From a checkpoint of a small mixture-of-experts model trained on Wikipedia: width 192, 553M tokens.
Below are experts of layer 2 (counted from 0) of a mixture-of-experts language model. Rows are named gate (a neuron's input weights, with its number), up (a neuron's input weights, with its number), down (a neuron's output weights, with its number) and show model dimensions 96-191. Each number is 128 + 24 x the weight over its row's rms, rounded and kept within 0 to 255.
Before each expert's rows: "raises" lists some tokens whose logits its average output raises strongly, later layers aside; "mostly gets" lists some tokens that are sent to it at least half of the time. This comes from a sample of Wikipedia text that the model never trained on.

# expert 50
raises: ".", ",", " (", " and", ".\n\n", " "
mostly gets: ":", " /", " -", " —", ".S", "):"
gate0 [181 131 112 130 167 167 106 130 184 138 130 112 111 147  75 134 211 131  90 179 130 143 101 138 141 104 118 150 178 121 135 132 134 142 106 151 102 114 145 144  90 108 130 133 153 165 101 113 141 135 157 128 130 104 134 110 128 127 108 140 162 177 122 136 124 123 153 119 115 148 133 147  97 167 156  83 153 116 138 118 122 101 124  98  97 132 147 109 104  86  93 124 118 177  86 121]
up0 [119 153 124 154 123 113 111 144  95  90 104 151 123 123 132 122 109 149 169 109 137  97 147  95 130 139 175 152 107 148 121 156 166 106 128 165 116 147 158  84 148 112 121 132 136 119  76 145 152 118 112  74 146 132 109 102 147  86 153 126 101  91 180  94  89 118  92 136 104 119 120 132 131 141 145 154 114 143 126 121  78 133 101 135 134 113 121 155 113 111 133 124 115 133 161 135]
down0 [121 157  98 117  75 148 141 108 103 149 102 144  79 133 120  90 137 118 101 122  76 139  88 121 139 128 141 126 170 106 120 107 133 114 146 155 142 139 102 128 131  78 116 122 147 106 179 142 119 178 122 187 109 146 187 142 143 141 147 155 118 136 135 145 124 145 107 138 137 126 129  77 103 132  79 138  77 120 123 105 135  95 107 122 126 106 136 119 108 103 113 117 124 102 120 128]
gate1 [105 174 115 119 125 141 105 112 137 122  95 133 127 120 167 135 114  83  97  96 149 129 124 146 125 124  76 137  83 141 126 110 139  98  87 137  93 147 134  82 131 102 141 166  93  92 119 146 134  96 154 150 118 123 116 108 147 125 163  76  99 128 106 139 156 112 115 115 111 152 134 115 112 158  89 118 142 106 145 119 148 155  88 135 114 116 153  98  81 139 107 114 148 129 103 106]
up1 [106 135 179 107 152 158 137 101 178  93 175 157 141 138 160 118  86 133 126  98 177 103 124 167 149 140 127 167 151 112 144  89 142 134 142 138  77 129 142 138 158 120  96 130 164 154 111  98 104 117 162 142  90  94 123 165 154 116 163 105 123 129 159 127 148 106  88  94 167 153 133 135 115 140 119 158 141 141 113  58 122 145 118 126 172 141 152 156 110 152 136 146 138 128 114 107]
down1 [ 90 132 125 107 136 129 153 109 202 125 128 118 159 126 116 116  89 123 102 107 157 105  87 179 135 147 168 128 147 128 146 146 128  83 137 167 133 108 161 114 103 143 130 154 113 184 121  96  90 120 141 138 123 137 140 143 174 122 105 171  76 148 114 150 117 159  90 113 171 106 128 167 141 149  97 168 136 146 114 108 149  95 115 169 149 118 106 110 121 162 116 113 137  95 131 114]
gate2 [140 109 101 134 140 149 130 128 142  94  79 124 155 150 106 125 130 105 121 150 153 129  76  99 138 134 152 140 115 154 109  99 135 134  95 118 147 133 117 124 164 138 113  87 151 190 154 122 156 112 104 123 151 128 111 113  98 114 106 169  92 139 119 157 138 145 109  88 125 136 184 127 126 146 107 125 155 145 144  89 165  87 152 125 103 106 159 110  97 154 115 117  67 119 152 158]
up2 [100 162 136 162 109 113 167 141 105 160 130 128 143  97  78 158 134  95 132 113 129 173 101 124 114 114 147 102 169 114 156  91 127 158 130 104 122 137 125 150 176  83 123  74 131 162  86 117 116 102 134 153 162 149 127 138 102 136  95 121 131 124 111 116 146 133 171 113 137 153 151  91 141 163 121 102 135 153 113 156 124  89 153  93 124  90 126 136 155 110  64 140 141 115 143 184]
down2 [113 117 126 117 106 165 128 163 102 148 127 144 158  93 148  93  88 113 109 131 105 163  83 198 147 133 146 103 123 153 103 139  95 141 113 142 100 166 162 173 131 124 155 108 119 151 141 132 107 120 145 105 144 130 106 158 117 123 174  77  95 132 158 158  86 139 158 131 119 123 146 121 119 112 102 100 126 126 113 127 127  86 123 109 121 128  85 122 145 169 101 118 122 149 106 116]
gate3 [ 59 101 162  69 141 130 135  99 106 116 122 140 147 101 155 126 133 161  93 121 124  81 128 127 128  92 134 113 127 131  73 112 112  95 131 129 142 125  94 114 126 136 130 123 148 190 106 160 127 136 112 162  92 157 135 176  92 118  98  91 126 131 143 130 120 154 138 135 123 101 106 113 142 145 147 146 160 128 154 101 196 105 119 145 116  96 164 103 120 146 101 136  90 134 169 151]
up3 [138 139 122 103 124  87 121 107 106 131 123 140 137  97 156 102  92 146 137 133 131 144 148  97 140 111 144 139 119 143 174 153 116 115 159 131 174 159 184 133 128 124 108 177 151 119 144 110 153 102 110 116 145 125 139 178 113 136 124 133 105 113 132 138  98 103 110 137 116 172 165 120 148 103 133 141 147 128 124 114  97 102 141 152 121 127  98 150  97 140 132 105 102 112 112 114]
down3 [169 126 123 134 124 152 110 151 126 124 137 125 122 179  92 135 102 156 129 120  83 116  99 125  78  97 175 151 136 136  88 118 131 142 115 106  86 157 128 151 116 149 127 142 128 118 112 147 156 156 163 134 122 124 122 138 111  98  95 144 133 162 126 144 173 140 111 117 173 103 114 166 135 116 111 130 124 142 105 106  98 104 129  94 102 109 120 152 167 151 149 145 137  90  89 163]
gate4 [109 112  84 118 163 155 110 161 145 137 110 119 124 132 125 142 104 108 120 120 121 163 117  97 153  81 151 182 129 121  90 126  98 108 170 169 105  91 129  81 111 145 107 122 157  85 148 122 130 101 149  81 110 142 123 118 151 145 117 129 127 120  92 150 120 157 107 141 135 139 117 173 136 111 106 116 123 129 120 137 117 124 163  95 173 106 106 108 124 115  96 131 103 134 132 129]
up4 [170 117 123 141 137 100  77 105 142 133 120 156 109 153 117 138 151 128 124 121 126  90 162 155 150 157 145 119 104 118 169 157 101 170 120  99 133 110 153 120 149 138 131 173 151 119  80 115 147 158 117 138 124 118 115 128 130 131 129 149  92 144 144 182 114  94 121  95 100  95 161 183  94 143 101 137 101 115 114 163 142 135 114  91 117  94 161 129 150  97 158 111 103 106 127 125]
down4 [117 129 104 171 106 170 139 121 130 148 128 145 101 202 146 114 164 131 123 137 158 156 147 126 143 168 137 102 127 112 108 115 129 120 115  91  91 121 134  93 110  85 147 130 137 135  99 153 139 114 101 141 128 109 133 133 115  79 130  88 119 149 117 141  72 114 172 113 136 130 110  87 128 119 128 145 139 103 156 148 105 160 114  87 136 101 119 107 127 146 119 139 155 100 126 143]
gate5 [137 195 153 114 159 120 146 150  99 158 134 103 107 143 120 149  88 189 108 137 122 133 153 125 108 104 146 134 126 126 175 119 153 153 132 132 129 178 105 118 147 136 129 117 135 166 162 115 169 149 147 137 129 165  99  86 150  99 119  69 129 126  83 152 134 125 125 138  85 129 148 113 134 129 146  98 129 172 121 120 125  90 110 122 119  95 103 111 136  93  47 126 142 147 138 154]
up5 [152 130 152 110 156 101 147 143 130 107 136 105 128  92 163 120 105 151 106 178 122 135 133 152 158 104 138 114 150 137 167 161 123 144 143 121 166 132 121 146 142 115 119 123 119 160 124 141 118 117  87 139 112  89 136  98 171 137 138 138  93 140 136 145 122 121 118 126 144 130 161 134 170 169 165 103 146 141 146 132 108 107 139 128 126 136 109 104 119 154  62 155 148  92 127 115]
down5 [106  79 102 111 112 123 137 117 142 110 107 156 128 122 141 119  95 146 132 129 124 128  89 138  90 174 154 171 165  85  96 141 149 114 112 151 161 113 107 110 160 157  81 143 123 148  80 159 134 112 137 119 103 122 193 154 115 142 113 115  86 137 126 125 170 139  85  92 153 125  93 112 107  83 128 151 104  72 115 165 142 143 136 110 154 140 144 142 141 130 172 129 133 117 137 127]
gate6 [ 85 122 152 123 128 119 129 123  87 167 133 124 102 108 113 114 132 150 126 174 161 148 112 131 137 119 154  68 114 123 100 168 104  99 124 102 144 145  73  86  98  94 100 125 150 120 130 155  88 150 118 102 132 142 133 135 115 113 141 126 135 110 205 160 138 112 102 120 158 153 144 135 143  90 163 133 133 135 172 127 127 142 133 146  91  99 126 132 150 131 132  91 128 127 140 173]
up6 [122 134 114 147  91 161  88 133 161  91 174 113 168 108 108 154 130 119 140 109 150 125 144 155 128 146 112 134 136  79 147 132 103 174 111 107 107 130 161 164 136  87 118 112 101 138 135 114 121  88  78 143 125 132 103 146 218 181 145 168 148 132 130 145 155 159 140 131 111 140 105 146 114 116 131 120 133 135  94 112  97 102 105 119 158 148 153 155 114  96 117 106 137 137 132 159]
down6 [147 117 149 130  88  76 121 160 125 145  95 101 108 100 146 142 140 147 103 156 139 145 108 121 121 141 131 124 145 141 117  94 135 111 137 127 146 120 129 134 181 127 132 139 158 150 132 147 103 142 148 132 145  97 136 147 126 128 131 138 129 105 152 109 135 125 162 121 117 134 131 177 104 133 141 136 164 169 109  84 141 110 128 156  90 117 118 144 133 163  97 143 111 165 140 145]
gate7 [157 110 131 163 154 129 100 129 112  98 130 136 116 156 130 137 159 117  90  97 166 107 165 156 139 137 112 113 113 111 144 148 137 104 100  87 173 168 117 109 193 122 105 125 133 123 158  70 143 144 107 107 111 161 109 112  79 124 137  97 157  88 131 125 142 137 113 132 131 162 103 145 117  88 118 140 118 130 117 163  92 130 105 127 127 134 155 133 133 130 128  94 105 124  82 112]
up7 [157 131 170 160 130 161 136 193 117 164 148 145 133 139 117 121 110 129 133 114  71 102 130 114 131 146 170 114 172 150 150 114  66  97 166 117 168 128  93 118 143 136 117 121  81 130 114  74 147 124 110 127 159 139  66 157  92 116 108  86 159 114 137 158 109 124 113 112 109 153 132 147 106  90 168 114 104 130 139 132 147 163 105 156 145 131 129 115 129 139 149 111 137 114 131  90]
down7 [120 175 118 130 142 118 110 113 136 169 132 134 130 104 130 150 153 119 179 116 103 156 155 119 134 118 213 124  79 139 154 134 136 129 163 120 157 113 168 147 135 113  87 142 151 184 159  97 149 113 105 125 127 120 103 155 125  83 123 153 106 106  78 118 139 122 112 102 115  99 146  98  86 141 146 152 114 134 156 139 130 118  70 147 126 111 124 149 154 146 124 121 117  90 161  98]
gate8 [129 141 170  96 118 120 117 120 151 138 105  58 150 103 118 114 131 115  95 102 133 182 124 128 157 137 169 120 137 120 118  92 131 106  98 135  31 133  97 181 128 116 146 122 117 142  62 131 102 134 141 126 129  83 145 110  98 131 146 139 129 100 136 119 159 154 107 121 134 125 141 160 131 128 147 120 105 126  93 144 130 176 101 102 126 146 140 108 120 123  96  85 125  85 126 172]
up8 [126  84 105  80  84 133  90 104 147  77 144  96 169 148  57 146 107  98 116 130 151 143 155 137 140 141 105 123 137 132 138 137 120 113 119  81 196 103 124 193 126 160 123 128  89 164 128 130 149 136 143 172 107 106 133  94 177  93 141 122  99 123 129 108 149 162 125 134 120 155 166 149 127 115 149 183 135 148  94 151 141 125 105 145 149  69 100 112  94 127 170  76 122 128  88 120]
down8 [139  89 149 175 135 153 133 152 134 141 109 103 134 109  97 125 103 162 115 111 150 111 157 126 149 120 125 109 139 119  94 115 102 152 132 153 143 117 124 128 116 113 128 147 136  84 132  91 118 137  97 102 103 119 129 133 108 144 135 121 114 189 141 136 157 133 157 110 129 149 105  78 173 164 109 146 158 107 169 158 193 152 158 123 112 128  87 113 116 159  87 128 128 140 127 122]
gate9 [141 118 147 136 144 122 117  85 128 101 175  90 136 122 140 118 127  98 142 120 148 194 154 107 152 129  71 154  76 185 165  93 167 140  92 124  89 142 133 144 129 113 116 146 121 125 104 137 140  93 132 171 107 147 156 145 115 107 153 121 112 139 102 122 152 165 148 104 170 114 151 135 103 166  98 136  85 143  99 167 133 163 154 140 120 124 119 122 138 116 136 157 182  88 144 154]
up9 [111 143  93 140 114 137 153 117 125  77 146 113 151  96  92 117 117 154  62 132 145 122 142 184  99 172 148 110 116 135 133 133 124 121 150 101 127 141 146 138 153 186 132 142 134 188 130 157  98 119 122  82  87 149  85 102 106 128 140 125 109 152  80 121  82 146 119 132 108 139 166 133 121 142 142 141 118 126 130  66 145 119 127 155 165 125 108  95 150 139 124 131 126 144 124 109]
down9 [154 113 160 146 101 112 116  83  84 128 135 123 102 107 115 160 162 122  90  84 140 106  96 148 132 163 179  61 126 100 137 160 103 143 147 106 141 142 112 131 124 143 102 145 115 155 125 127 106 124 126 141 106 131  86 116 127 126 143  95 136 171 156 130 141 110 130 182 141 116 109 150 180 173  76 158 111 103 114 122 107 108 160 141  89 123 125 132 156 103 152 140 125 122 145 101]
gate10 [112 135 145  80 136 129 114 106 152 142 116 101 149  77 108 144 131 114  71 140 107 139 112 163 146 113 144 138 125 107  82 131 118 173 121 118 124 117 133 152 135 108 179 136 156  96 137  85 111 140 166 157  97  94  92 149  88 151 150 124 119 124 171 124 155 179 147 132 130 122 170 189 122 133 116 143 130  68 154 134 139 149 157 148 123 141 122 123 194 136 137 122 158 140 148 138]
up10 [137 106 142  89 145 135  90 168 145 107  86 151 125 139 148 165 128 139 117 127 127 123 134 167  98 165 152 112 109 109 116 145 130 113 105 144 142 112 155 109 112  88 157 130 142  95 117 145 136  91 114 111  62  90 120 119 111 191 116 152 152 144 122 105 103 121 142 159 177 119 127 148 102  86 138 133  71  99 135 130 119 135 122 168 118 118 116 135 146 127 118 163 118 132 115 156]
down10 [130 128 181 147 161 100 113 135 149 118  78 137 134 140 122 132 121 141 103 125 107 114 116 138 137 144 151 154 137 173 152 119 119 109 104 123 154 156 140 139 115 115 116 190 154 147 130 115 100 115  79 180 146 108 137 126 126 105 125 109 118 176 133 190 115  97  90 118 109 127 102 102 116 133 123 135 155 130 143  88 168 119 104  69 137 156 132 156 108  80  86 109 142 138 100 127]
gate11 [125 149  87 102 116 195 114 104 116 107 163 105 119 188 133 123 108 113 113 115 181 128 138 145 159 127 102 124 124 128 112 101 191 120 143 129 104 136 104 156 141 133 128 114 101 144  86 120 151 139 134 150 153  70 113 117 111  82 160 114 128 171 106 110 143  99 162  99 150 120 127 125 162 142 113  98 165 129 155 141  83 101 100 104 133 101  98 102 123 146 105 133 148  96 130 114]
up11 [100 173 111 144 118 143 183 112 121 132 116 158  99 120  93 115 110 121 175 141  67 130 143 133 112 125 111 139 123 138 108 134 149 138 123  99 135 121 126 101  96 142 146 151 127  95 149 151 125 126 124 139 167 148 165 154 111 117 110 104  75 129 154 149 124 159 157 104  92 113 142 100 122 105 129 160  71 119 127 134 168 129 174  88 155 109 121  96 179 142 141 118 135 117  91 128]
down11 [109 120 108  96 135  83 119 119 162 143 112 154 145 117 130 113 140 109 164 160 119 123 123 114 136 118 124 150 160 134  82 102 123 118 154 122  99 115 129 152 128  66 151 133 112 103  83 129 128 111 169 129 165 109  94 118 164 114  86  99 152 144 129 128 108 104 130  78 175 147  92 133 102 147 126 141 130 130 165 106 115 148  94 123 143 120 148 163 172 130 110 137  99 161 133  90]
gate12 [155 120 129  89 139 109 122 165 157 159 178 151 132  95 146 132 165 130 140  79 121 126 144 127 165 163 121 140 130  81  86 107 129 136 132 138 103 156 114  84 115 137 177 137 158  89 153 156 126 131  90 140  71 124  93 118 120 106 141 117 107 114 132 138 125 146 103 130 128 107 125 145 139 109 124 114 134 101 129 136 137 154 143 141 109 104 157 155 118 156 133  95 141 158  93  93]
up12 [127 137 162 115 107 111 105 110 136 149  90 151 125 129 146 103 176 137 116 127 123 134 134 115 124 102 143 127 168 162 113  94 120 102 100 120 111 106 104 122 126 117 142 163 136  91  74 147 133 110 134 108  89 137 148 145 134 126 137 120 136 135 158 143 148 104 100 117 139  66 161 111 154 154 161 143 135 153 166 148 126 145 155 149  88 120 163  97 120 153  89 121 122  92 117 124]
down12 [136  79 154 115 127 129 185 120 131 114 140 116 133 105 105 139 110 172 154 119 129 155 130 135 138 130  85 167 135 152 135 130 118 150  86 114 156 147 188 144 115 145  83 176 104 157 185 109  86  89 192 135 163  81  93 152 112 146 141 111 138  98 107 110 123 172 130 102  84 163 106 110 132 120 106 140 164 148 153 118 119 113 127 113 145 134 130 119 120 110 157 135 134 135 139 153]
gate13 [134  88 131 135 153 140 140 115 145 131 125 154 139 110 138 154 165 161  86 189 186 106 131  91 102  95 188 148 115 127  97  89 119 108 155  61 144 122 147 133 129 136 126 156 150 127 103 121 139 139 112 127 158 115 102  87 102 124 107 121 120 127 150 122 136  96 164 123  62 176 140 124 114 173 123 120 132 116  75 121  87 139  79 105 153 146 111  92 110 125 106 143 135 147 122 132]
up13 [131 115 121 142 101  80 122 103 140 120 115 109 130 126 129 104 145  93 128 142 107 154 128 135 158 115  78  98 125 178 112 121 170  99 153 172 107 122 110 107 115 156 142 124 112 107  95 113 122 169 129 148 163 136 121 151 130  87 122 150  99  92  71 143 123 138 147  96 172 121 116 143 130  90 181 159 130 164 165 131 119 119 169 143  99  85 143 140 145 158 130 106 146  99 130 163]
down13 [116 125 111 140 149 168 131 132 135 154 156 140 170 125 135 151  97 173 119 149 121 100  99 140 129 133 156 140 153 159 134 171 156 122 134  96 156 129 138 126 143 121 121 143 163 134 174 138 131 108 106 106 150 132 155  89 100 133 133 165 148 137 110 138 176 136 156 115 116 126 142 126 104 106 106 136 118  99 129 130 123 127  87 112 117 110 104 133  97 141  68 154 104 100 158 110]
gate14 [119 125 121  94 115 147 114 151 124 149 140  85 132 116 116 171 106 127 123 116 145  97 134 114 112 137  76 177 113 132 109 165 147 181 161 159 143 164 181 127 112 104 150 110 170 127 120 137 172 158 109  91 146 111 145 116 141 117 128 146  98 150 121 121 140 148 140 162 126 100 120 108 130 104 123 144 122 130 116 134 139 148  77 135 126  82 115 114 103 104  91 140  91 112 132 176]
up14 [133 124 162 106 146 116 119 131 132 122 157 124 134 121  98  97 125  91 101 100 161 119 128 126 153 123 115 150 140 115 111 133 109 164 136 101  88  56 113 164 111 117 163 131 128 111  88 134 116 125 145 112 100 150 118 167 104  96 133  91 131 109 117 138 163 133 141 126 102 100 139 142  63 182 140 133 105 107 114 134 118 133 141  90 163 132 121 160  78 119 104  83 150 161 108 140]
down14 [132 136 108  89  98 138 177 160 121 155 109 133 138 140 138 107 106 134 161 113  81 147 135 138 130 154 126 138 124 132 154 102 137 109  93 138 154 141 124 135 104 104 112 133 116 130 135 135  76  96 159 151 101 135 148 106 140  95 136 171 113 175 113 114  96 145 129 121 115 114 158 113 121 113 105 117 176 146 110 149 140 134 111 137 132 173 156 123 141 111 130 148 111 132 118 154]
gate15 [105 137 153 130 135 113 118 145  90 138 129 164 118 112 117 159 105 119 111 138 140 170 120 154 161 107  92 125 161 130 137 108 132 132 133 141 139  94 127 114 137 140 143 124 105 113 155  81 134 188 111 149 114 144  96 133 155 116 121 100  90 100 117 153 109 128 129 122 140 108 150 100 116 105 129 152 119 129  67 159 112 146 127 108 142 102 184 118 104  71 106 128  94 137 148 121]
up15 [148 146 146 133  88 148 123 140 164 151 121 100 172  84 132 131 139 112  97 128 135 118 105 122  90  99 124 112  95 127 122 111 101 113 135 117  96 142 109 108 142 168 112 114 149 108 106 161 167  81 107 146  94 109 135 126 127 160 127 139 182 113 123 119 150 123 130 122  96 135 105 133 128 115 112 129 148 155 114 165  88 107 145 115 160 129 101 126 116 143 136 135 167  93 140 191]
down15 [152 132 155 102 141 105 118 116  98  99 161 152 110 112 156 135  75 118 130 107 143 153 104 144 135 118 192 110 106 123 127  93  88 111 130 127 122 115 148 131 139 142 133 129 112 111 113 103 132 110 123 140 109 137 107 133 111 116 165 144 149 143 115 102 125 147 111 134 164 131 101 131 124  88 141 105 105  76 115 155 129 127  81 104  90 132 100 119 146 140  92 142 135 117 138 125]
gate16 [154 129 156 112 140  94 124 124 146 143 124 156 129 114 124 158 138 145 127 133 138 105 100 140 159  82 111 126 118 110 155 140 125 107 108  97 161 182 125 113 131  88 117  97 136 153 133 132 142 130 101 105 156 134 136 121 126 148  91  79 105 159 146 127 165 111 173 141 105 171 150 109  83 110 104 126 159 146 148 152 107 102 116 144  91 116 134 124 124 148  86 132 132 117 141 115]
up16 [163  99 106  90 115 126  81 116 132 115 113 142 128 197 116 117 115 126 103 143 135 141 113 131 145 133 135 109 112 151 138 112 180 119 156  68 165 160 166 134 178 111 143  68  95 116 133 127 147 119 111 125 169 123  91 133 111 140 140 113  99 181 129 135 158 150 156 112  92 145 114 152 122 131 153 135 149 129 140 142 137  98 103 141 119 107 124 121 126 146 125 125 128 130 109 152]
down16 [142  84 117 124  97 147 127 135 111 165 159 152 138 126 119 163 109 139 116 127 114 142 113 134 144 114  93 101 108 140 136 126 145 101 117 141 121 111 152 114 140 133 138 151 149 140 134 100 157 135 122  87 146  90 145 170 118 113 130  94 155 151 100 135 146 113 103 146 156 105 163 132 130 161 135  94 118 154 132  73 143 155 113 162 147 112 170 142 127  95 114 138 129 135  84 130]
gate17 [166  78 176  79 113 146 142 153 170  99 147 100 152 131 110 119 103 100 126 125 136 155 146 131  73 133  93 133 101 118 119  99 145 148  95 125 137 136  90 160 104 139  85 135 148 155 128 123 111 138 144 101 118  97 104 139 110 104 140 160 129 142 169 123 151 116 146 131 148 138 129 141 108  95 133 171 154 132 170 132 132 145 106 140 140 150 115 146 105  88 146 115 102 122 187 142]
up17 [148 148 132 128 140 140 144 100 133 156 121 104 123 126 113 123 101 159 142 153 131 169 115 132 120 138 117 154 106 158 139 139 148 122 146 136 127 110 122 149 157 146 160 113 167 143 103 110 150 125 137 124 156  80 172 105 112  90 150 124 126 153 150 114 108 102  98  89 138 173 153 117  63 150 103 118 112  99 128 133 116  94 156 108 120 163 129 164 122 135  91 153 129 135 108 123]
down17 [153 131 150 135 117 125 171 152 157 129 155 145 157 117 142  95 109 139 125 109 123  86 104 154 136 108 121 110 126 163 120 126 135 129  92 135 143 137 135 107 108 158 124 119 149 158 121 120 152 137 144 109 129 169 150 129 112 114 154 108 144 123  74 168 127 146 140 154 120 129 110 151 139 152 133 182 116 107 146 113 162 125 137 129 163 136 133 113 149 105 129 139  98 110 141 113]
gate18 [172 162 142 135  93 103 137 119 118 150 155 135 103 151 127  95 112 145  98 111 111  98 119 135 100 120 129 151 157 152  87 124 162  98  89 125  66 130 110  90 133 121 137 134 151  83 113 107 128 108 139 136  96 144 140 121 103 136 134 125 112 119  81 108 152 104 155 114  96 124 143 153 127 164  95 161  95 112 105 182  97 116 136  90 131 133 144  78 107 105 109 124 162 108 141 153]
up18 [111 116 111 108 141 149 106 117 131 148 142 169  75 130  88 139 210 110 131 147 140 134  99 127 154 140  70 134 139 131 153  83 105 139  76 134 104 132  97 135 101  88 136 151 128 136 107 109 153 130 128 143 178 147 140 131 131 119 102 136 131 148 154 122 148 134 161 176 158 123 146 134 171 126 133 152 158 102 128 125 137 127 112 125 151 122 110 161 147 113 130 142 126 120 141  96]
down18 [102 121 139 130  88 140 117 125 170 101 140 157 118 114 124 155 137 148 144 130 140 137 104 151 127 140 140  94 117 131 137 116  97 131 135 130 155 122 160  93 153 122 140 170 152 135 188 148 150 119 120 108 118  99 150 124 172 112 113 122 123 143 145 126 107 143 131 158  88 132 137  80 157 115  93  92 123 127 143 134 155 118 192 120 191 111  96  86 131 102 147 160 135 113  82 142]
gate19 [123  73 186 132 128 138 108 125 138 150 136 186 103 150 124 125  98 130 124 102  94 124  95 116 146 167 117 150 156 132 127 105 101 153  93 130  78 118 173 167 120 117  96 146  97 137 125 158 128 149 164 178 127 154  64 135 129 142 133 131 150 137  97 138 101 161 121 110 105 137 113 155 132 120 137 119 154 156 140 166 103 175 166 131 141 107  87 125 132 153  77 122 138 128 104 128]
up19 [121 161 134 174 120  93 115  95  98  93 138 101  92 151 119  88 178 142 137 118 148 162 127 112 138 126 167  88 106 175 191 174 154 130 135 104 110 112 118  96 134 134 161  96 158 130 145  72 151 158 114 104 142 105 129 132 138 135 101 124 124 104 174 107 132 123 115 106 125 127 141 122 153  95 147  91 123 106 100 110 128 112  98 134  97 106 140 105  99 108 182 144 137  91 140  84]
down19 [120 126 159 134 117 136 103 162 136 123 150 111 153  90 113 132 122 116 142 111 114 136 142 137  72 117 146 147 150 126 123 142 117  90 159 141  94  85 112 126 164 123 141 116 135 163 166 164 122  96  88  81 152 158 137  85 114 162  92 118 139  97 103 181 131 158 115 117 130 137 147  90 114 148  95 166 125 105 121 111 142 140 142 154 173  67 149 134 146 140 104 118 162 161 119 129]
gate20 [199 142  99 109 147 136 101 124 128 161 121 172  81 130 106 107 134 115 134 122 110 134  90 138 172 143 116 149 109 153 148 172 138 131 126  97  98 109 145  91 140 129 109 133 132 131 140 141 145 179 135 163 151 115 143 129 147 162 175 140 139  98 135 164 113 139 118 115 131 123 113 112 136 156 151  85 104  97 115 139 175 161  94 136 137  90  92 131 152 131 122 175 116  58 127  95]
up20 [102 112  95 121 142 121 134  93 111 137  85 145 116  84 135  88 153 113 135 125 117 127 128 134 174 126 123 165  74 140 103 161 161 175 136 136 119 132 115 114 113 168 100 149 125 128 118  79  79 124  96 132 113 109 161 105 162 141 107  98 160 154 154 137 138 129 146 137 110 127 137 112 113 121 160 108 172 163  99 103 142 138 140 126 153 106 110 188 140 103 126 116 146 117 154 186]
down20 [143 118 151 130 127 152 136 134 158 107 118 141 133 131 118 152 134  74 153 144 129 110 130 127 125  70 119 114 131 143  82 123 136 140 157 127 123 105  78 107 129  94 110 114 118 184  82  77  88  80 134 137  86 133  76 110 166 112 148  86 104 155 136 128 123 166 108  93 163  90 120  71 164 138 165 143  93 126  97  98 117 130 140 156 162 111 124 138 122 128 122 110 137 131 116 154]
gate21 [119 178 155 119 140  96 137 138 129 110 143 153 125 133 124 148 135 108  72 103 165 135 157 152 139 121  88 106 127 183 121 138 129 174 115 112 109 128 139 115  70 132 140 152 142  91 128 107 175  79 125 112 116 131 134 149 104 105 110 110 142 185 173 155 156 127 117 111 144 108 172 149 150 149 107 118 147 147 108 139 145 135 126 119 122  76 166 112 148 113 136 110 131 164 102 148]
up21 [100 133 126 155 104  91 150 135 107 152 109 142 152 100 141 123 170 103 115  84 108 135 151 188 109 142 157 119 171 122 104 135 106 142  95 133 133 110 149 139  92 125 131 116 147 140 132 169 167  68 137 137 159 115 111 149 122 110  64 114 148 148 118 148 162 112 109 118 145 121 147 133 169  99 103 114 116 152 110 127 129 114 126 172 134 112 174 108 148 171 117 110  82 129 135 146]
down21 [173 112 120 148 136 150 185 138 138 132  89  73 136 105  92  83 100 114 167 120 158 144 116 169 108 128 117 114 139 124  91 141 151 140 134 139 124 108 105  96 101 111 115 103 100 143 129 178 154 137 158 146 138 121 106  90 101 111 130  71 129 108 154 122  93  95 149 109 142 114 129 138 158 112 117 144 105 120 158 124 134 138 115 122 112 118 116 139  79 127 141 121 123 133 125 134]
gate22 [109 146 145 179 142 106 143 142 104 134 117 158 138 137 119 112  92 104  98 157 154 155 127 142 101 122 112 134  91 108 134 109 141 106 135 138 129  98 126 112 107 136 115 138 127 132 114 160 105 140 143 166 144 107 142 167 152 177 124 163 122  58 148 106 137 110  77 139 175  90 111 130 116 121 137 162 139 160 140 135 120 131 137  69 145 118 122 145  95 107 116 109 155 116  90 159]
up22 [161  91  87 177 114 129 146 150 121 114 146 105 101 106 114 152 136 152  83  88 112 100 110 122 172 159 143 123 101 102 102 132 176 134 128 177 137 182 113  95 123 122 145  95 141 118 106 114  92 142 124 102 156 104 153 119 115 113 128 131 127 150 116 190 140 170 137  96 132 134 156 130 107 113 124 129 115 143 116 137 122 118 207 107 135 104 151 157 130 138 107 156 186 119 125 140]
down22 [159  95 158 147 148  93 113 148 121 126 148 139 157 120 158 150 105 105 124 171 127 178 125  90  61 140 113 170 108 114 146 157 109 132 136 128 133  90 121  82 131 111 113 153 115 165 140 177 168 169 120 105 110 112 136 130 114 170 160 132  96 136 144 113 135 121 111 104 118 127 129 146 137  85 153 113 104 162 148 133 158 135 118 137 118 115 125 143  92 110 133 107 136 101  89 129]
gate23 [109 126  89 176 116 114  86 108 132 143 103  86 146 133 144 178 105  89 100  68 108 139 121 104 168 148 144 135 146 131 148  97 124 122 107 128 131 118 123  89 135 147 161 151  65 158 128  86 127 130 115 137 107 117 129 153 117  95 142 125 125 117 137 111 140 140 129 112 114 140 104  90 110 139 158 130 126 140 127 140 133 133  92 153  71 109  76 147  88 117 131 138 110 126 114 146]
up23 [106 155 145 110 132 158 138  96 167 137 185 162 128 143  73 144  91 114  85  97 120 146 115 123 117 111 120 132 141 114 120 144 151 139 113  84 124  99 128 140 120 113 100 101 137 183 105 125  81 156 106 120 130  92 133 120 143 135 153 108 117  95 124 155  94 106 113  58 123 123 147 116 179 111 110  98 137 114 127  99 160 114 125 165 163 136 126 130 156 104 142 131 142 138 138 135]
down23 [105  97 129 175 116 139 104 135 130  95 168  82 121  88 108 132 138 161  72 113  91  93 156 104 169 125 114 130  91 138 160 108 130 121 128 130 101 146 100 177  98  98 130 111 115  98 164 115 131 111 139  93 123 133 146 125 120  98 158 134 161 142  86 128 138 147 174 131 154 125 125 128 102  97 157 143 107 146 126 126 129 110 114 162  82 112 173 107 114 137 180 133  93 110 141 142]